Weights of a small mixture-of-experts language model, trained from scratch on English Wikipedia.
Size: 13 layers, 69.7M parameters.
Training: a variant of Muon for the experts, 7374 steps.
Below are experts of layer 10 (counted from 0) of a mixture-of-experts language model. Rows are named router (the router's row for the expert) and show model dimensions 280-335. Each number is 200 + 40 x the weight over its row's rms, rounded and kept within 0 to 999.
After each expert's rows: a language model's description of what the expert responds to. This comes from a sample of Wikipedia text that the model never trained on.

# expert 29
router,250,160,166,140,232,199,217,184,218,195,172,233,206,196,293,192,242,231,166,217,215,243,163,164,273,135,259,250,161,196,247,189,158,156,223,260,295,154,217,173,230,230,198,198,196,159,171,280,120,113,187,183,218,217,261,219
It responds to: Section headings. Wiki heading markers == and === and the heading words inside them, such as History, Production, Personal, coaching career.

# expert 10
router,273,198,243,173,244,236,199,227,220,201,215,205,219,181,201,133,198,223,205,202,252,192,226,162,192,177,316,238,252,208,248,235,201,157,272,278,201,218,203,149,165,318,177,269,209,150,202,179,132,158,179,224,124,260,218,135
It responds to: Word-start fragments. Opening pieces of words split into subwords, often after re- or pre-, such as pack in repackaged, mitt, Pip, showcas.

# expert 7
router,193,202,182,169,160,281,138,209,260,304,210,147,234,215,228,250,185,218,71,221,243,222,162,194,187,184,254,236,251,221,181,182,193,166,223,250,197,234,151,136,167,200,204,308,223,156,163,149,101,157,204,199,125,223,196,189
It responds to: Infobox field labels. Line-initial dashes, field labels and coordinates in infobox key-value lists, such as Location:, Genus:, Born:, MPC, 54°.

# expert 27
router,243,185,174,176,218,218,186,171,180,205,158,224,195,259,185,151,251,173,130,213,235,210,140,147,174,197,215,209,194,261,226,238,202,166,246,200,194,198,150,200,130,265,217,262,278,161,208,268,157,157,200,202,184,206,276,190
It responds to: Ordinals and relation words. Words after the or a naming order or relation, such as first, second, last, younger brother, part of, one month.

# expert 25
router,220,203,201,140,269,228,183,170,199,263,168,293,221,144,226,127,167,178,192,204,190,262,210,211,182,211,277,248,188,274,233,208,177,194,181,245,186,248,153,181,169,242,268,216,236,217,160,182,129,196,226,185,167,193,228,237
It responds to: Name-initial pieces. Capitalised or short first pieces of names and foreign words, such as al-, El, La, de, and e in emir.

# expert 0
router,225,163,233,163,180,228,177,192,204,190,72,185,231,161,233,153,223,163,163,272,257,229,177,169,181,161,222,284,179,188,263,223,103,117,211,201,181,220,108,191,167,267,179,312,295,155,221,252,157,166,229,148,202,176,231,167
It responds to: CJK bytes and name starts. Raw bytes of Chinese or Japanese characters, plus first-name starts and digits in tables and lists, such as David, John, Ka.

# expert 22
router,240,131,254,193,175,229,172,196,227,160,213,186,201,198,224,159,210,213,186,229,248,220,154,161,214,165,215,206,230,296,244,205,129,218,218,241,201,220,195,246,252,212,243,245,206,160,178,195,101,178,155,204,133,257,248,200
It responds to: Census and demographics. Population and percentage tokens in census or demographics sections, such as population, census, .4%, average, plus pipes in vote-share tables.

# expert 28
router,186,195,234,190,230,247,242,188,184,280,130,190,221,179,199,203,256,125,178,224,224,258,181,147,185,209,299,213,277,161,202,242,180,160,232,294,238,231,177,227,194,192,236,256,179,179,132,206,188,203,149,196,159,203,300,127
It responds to: Math and numeric notation. LaTeX symbols, digits within coordinates and large numbers, and unusual scripts, such as \mathbf, {, ^{, ·, 4.9.

# expert 5
router,183,155,226,172,219,217,210,188,204,249,174,143,197,144,157,217,220,88,189,195,225,187,155,175,207,163,187,213,186,241,173,225,194,135,239,207,246,244,141,137,222,235,158,241,198,193,151,256,175,188,160,185,157,208,218,197
It responds to: Slavic and Eastern European names. Word pieces of Slavic, Romanian and Eastern European names and places, often in tables or lists, such as Stojković, Dzmitry, Cocis.

# expert 12
router,205,175,199,104,157,231,235,143,204,245,182,203,220,187,240,156,253,229,150,198,220,304,157,171,164,191,181,228,197,164,145,219,116,167,207,199,221,238,167,194,183,236,177,228,190,172,159,211,197,176,224,186,193,251,192,144
It responds to: Dates and time prepositions. Month names, day numbers and years in birth dates and timelines, plus in, on, from and until before dates, e.g. Born: January 28.

# expert 9
router,282,173,238,124,244,258,205,159,186,250,181,192,239,195,223,153,252,180,170,196,164,266,177,177,194,191,250,230,201,211,244,238,179,111,237,175,214,149,167,196,172,200,257,239,217,191,189,239,181,144,169,137,158,216,262,175
It responds to: Work titles and awards. Words inside titles of films, shows, books and songs, and award names, such as Best, Award, Night, Festival, Love, Comedy.

# expert 6
router,262,186,222,178,208,233,159,144,165,315,215,195,216,219,192,224,230,246,173,223,207,218,178,136,194,171,209,230,254,239,202,202,195,190,204,242,171,279,204,236,227,241,161,198,252,163,165,238,124,205,195,168,211,196,223,163
It responds to: Line breaks and punctuation. Line breaks, hyphens inside compound names, opening quotes and parentheses, dashes and dollar signs, as in Yu-Gi-Oh, Alma-Ata, "(although".

# expert 8
router,189,153,200,108,263,280,206,182,253,179,172,217,170,176,204,172,219,136,164,203,298,238,178,166,170,204,205,171,247,245,175,275,192,130,240,217,167,223,100,191,184,209,155,265,229,171,121,209,146,116,162,187,145,254,186,182
It responds to: Table cells and headers. Cells in wiki tables, such as column headers like Candidate, Votes, Title, Genre, plus numbers, dashes and blank cells.

# expert 24
router,166,130,259,200,280,220,177,179,234,196,201,228,189,180,196,183,203,206,184,240,205,175,150,165,254,208,261,241,233,188,205,197,177,184,200,257,229,206,188,150,205,213,124,148,190,135,166,245,181,183,206,201,199,232,208,199
It responds to: Science terms and prefixes. Word prefixes and letter pieces in biology, chemistry and anatomy text, such as sub, anti, pre-mammillary, endo-cardial, MeO, plus line breaks.

# expert 16
router,261,195,197,148,214,229,170,154,204,238,180,234,300,222,217,145,277,185,197,285,204,221,186,197,172,137,239,207,190,271,266,204,166,196,214,260,169,235,118,173,217,241,235,193,195,193,162,190,144,175,180,170,191,197,200,151
It responds to: Narrative function words. Articles, prepositions and linking verbs in running narrative prose about events and causes, such as the, of, took, because, despite.

# expert 1
router,203,173,224,224,211,223,151,205,232,270,185,188,243,271,190,189,211,226,172,322,229,241,151,136,158,163,220,186,181,229,192,169,151,180,249,280,226,185,123,257,152,167,196,187,223,115,185,228,197,130,162,167,139,244,265,150
It responds to: Verbs, pronouns, the prefix re-. Auxiliaries, subject pronouns and commas in biographical or historical prose, such as was, he, been, plus the prefix re- in reorganised.

# expert 18
router,278,147,209,167,198,273,171,179,246,259,213,182,186,186,171,156,211,166,120,190,214,203,156,206,249,152,297,208,230,188,222,255,209,192,213,218,153,175,161,206,168,211,170,263,211,148,175,217,156,175,111,169,180,236,218,226
It responds to: Mid-word name pieces. Short syllable pieces in the middle of foreign, often South Asian, names and long words, such as Mam-mootty, Zam-orins, Chish-ti.

# expert 11
router,201,148,233,142,182,233,158,138,211,235,78,238,199,194,197,128,244,195,184,180,245,234,166,134,188,178,231,227,198,236,242,204,176,186,204,146,223,241,184,197,148,231,254,219,280,194,164,209,180,204,150,214,114,203,291,213
It responds to: List and coordinating connectors. Connecting words and punctuation between list items, such as and, commas, semicolons, such as, and the dashes starting bulleted entries.

# expert 26
router,191,91,221,153,213,230,117,178,277,218,170,233,177,237,200,233,215,185,144,165,195,234,164,144,185,144,289,189,154,250,199,202,142,161,224,213,190,262,180,159,137,225,217,250,183,189,192,260,129,231,173,223,227,191,171,213
It responds to: Sports competitions. Sports results text and tables: Cup, Championship, medal, Olympic, plus table pipes and list dashes in athlete records.

# expert 31
router,228,134,183,174,263,262,176,124,220,230,120,221,233,220,155,171,239,197,147,251,231,197,129,169,181,195,224,245,246,176,204,178,225,130,223,246,219,188,206,169,172,209,195,234,244,154,156,194,167,160,178,228,211,267,229,181
It responds to: Transport and places. Function words and commas in railway, airport and route descriptions, such as railway, station, Airport, Line:, the, of.

# expert 17
router,226,87,194,152,198,234,168,153,246,261,160,210,212,170,205,191,209,209,137,164,224,241,128,174,226,192,241,177,223,254,197,242,173,169,208,209,186,277,194,220,165,239,165,195,204,190,125,195,140,224,157,192,153,239,221,156
It responds to: Sentence ends and taxonomy. Periods, line breaks, closing parentheses and heading markers, plus word pieces of Latin binomial species names, such as ryukyuensis, bismarcki.

# expert 20
router,259,191,256,172,308,217,174,228,221,177,180,205,211,235,210,197,198,208,145,240,193,219,118,176,172,153,168,178,152,218,258,203,184,177,175,208,219,165,120,166,122,205,192,211,249,128,126,223,169,168,159,132,104,229,219,196
It responds to: Places and directions. Location words in descriptions of sites and buildings, such as north, south, located, house, often after the or a.

# expert 15
router,205,140,290,88,215,192,158,113,248,180,172,187,205,174,154,146,278,149,155,254,246,235,184,203,216,187,179,225,211,139,281,217,182,182,227,204,198,207,181,193,209,216,147,231,217,122,159,235,141,159,169,190,164,234,219,171
It responds to: Clause boundaries in prose. Sentence-ending periods, commas and connectives that open a new clause in narrative prose, such as However, Although, because, while.

# expert 23
router,238,146,183,142,247,234,207,190,229,181,204,174,241,173,226,169,209,217,157,236,185,197,196,181,194,196,245,212,146,184,290,184,192,199,260,212,203,202,192,279,200,259,228,266,230,126,182,269,150,147,186,172,181,236,204,213
It responds to: Numbers and quantifiers. Counts and quantities such as 24th, 45 minutes, 190, and quantifiers and possessives like his, their, many, several.

# expert 21
router,246,187,204,172,234,259,180,183,217,226,172,228,255,251,239,223,274,225,158,224,228,246,133,184,242,107,226,216,180,229,252,250,152,188,239,182,189,211,192,186,219,253,254,237,270,215,176,161,182,161,194,184,202,219,234,203
It responds to: Law and politics words. Words in government, court and party contexts, such as the, federal, Republican, Labour, rights, Supreme Court, United States.

# expert 3
router,204,110,200,174,226,207,170,191,210,247,169,197,239,233,223,209,207,196,136,260,259,243,146,182,237,209,276,220,258,238,158,191,189,153,219,154,197,246,174,230,249,224,207,232,189,161,158,250,187,154,172,192,128,264,222,235
It responds to: List and table fillers. Tokens in semicolon-separated lists and table cells: closing parentheses, abbreviations, durations, table header words like Nominated, Notes, Apps, Yes.

# expert 2
router,199,152,240,160,203,206,213,180,194,261,216,180,193,236,186,151,255,108,190,228,239,191,201,173,201,201,278,225,246,199,189,223,260,177,275,205,176,203,180,212,180,251,145,187,226,162,216,248,162,198,144,154,199,244,234,176
It responds to: Verbs and relational nouns. Verbs, participles and relation nouns in general prose, often after to/be/the, such as together, developed, relationship, connection.

# expert 30
router,241,115,179,171,205,219,183,235,195,195,169,179,240,213,185,169,178,169,164,207,193,226,168,148,200,188,217,232,140,204,260,220,121,175,237,186,188,221,164,188,167,224,193,226,211,134,138,235,158,163,180,164,188,236,295,189
It responds to: People roles and institutions. Nouns for roles, groups and institutions ending a noun phrase, such as coach, politician, director, University, School, people.

# expert 13
router,196,115,264,181,238,252,173,121,240,230,177,264,227,205,264,180,232,207,128,230,227,214,139,164,220,182,251,215,180,244,208,164,215,176,219,195,184,225,183,226,217,183,207,284,229,163,190,209,172,153,120,225,168,200,255,206
It responds to: Media releases and ratings. Pipes in review-score and league tables, plus media words in release contexts, such as video, TV, ISBN, Records, Nintendo.

# expert 14
router,253,198,200,200,195,229,183,176,267,164,171,185,210,199,205,177,237,189,188,244,217,219,144,158,239,166,230,158,215,215,189,228,179,187,257,241,214,153,128,221,172,214,181,207,204,148,116,168,162,139,158,146,145,248,207,232
It responds to: Western European name fragments. Inner word pieces of French, Spanish, Scandinavian and other European proper names, such as Contamine, Romsdal, Compostela, Haute-Corse.

# expert 19
router,151,200,167,169,193,274,201,158,258,287,193,235,197,197,205,128,196,180,171,195,177,280,150,156,168,206,217,175,243,233,208,185,192,190,268,221,200,224,186,218,210,246,226,231,167,154,164,166,58,186,204,235,181,225,198,201
It responds to: Table pipes and headers. Pipes, semicolons and dividers in numeric sports or election tables, plus table-heading words like standings, results, Scientific classification.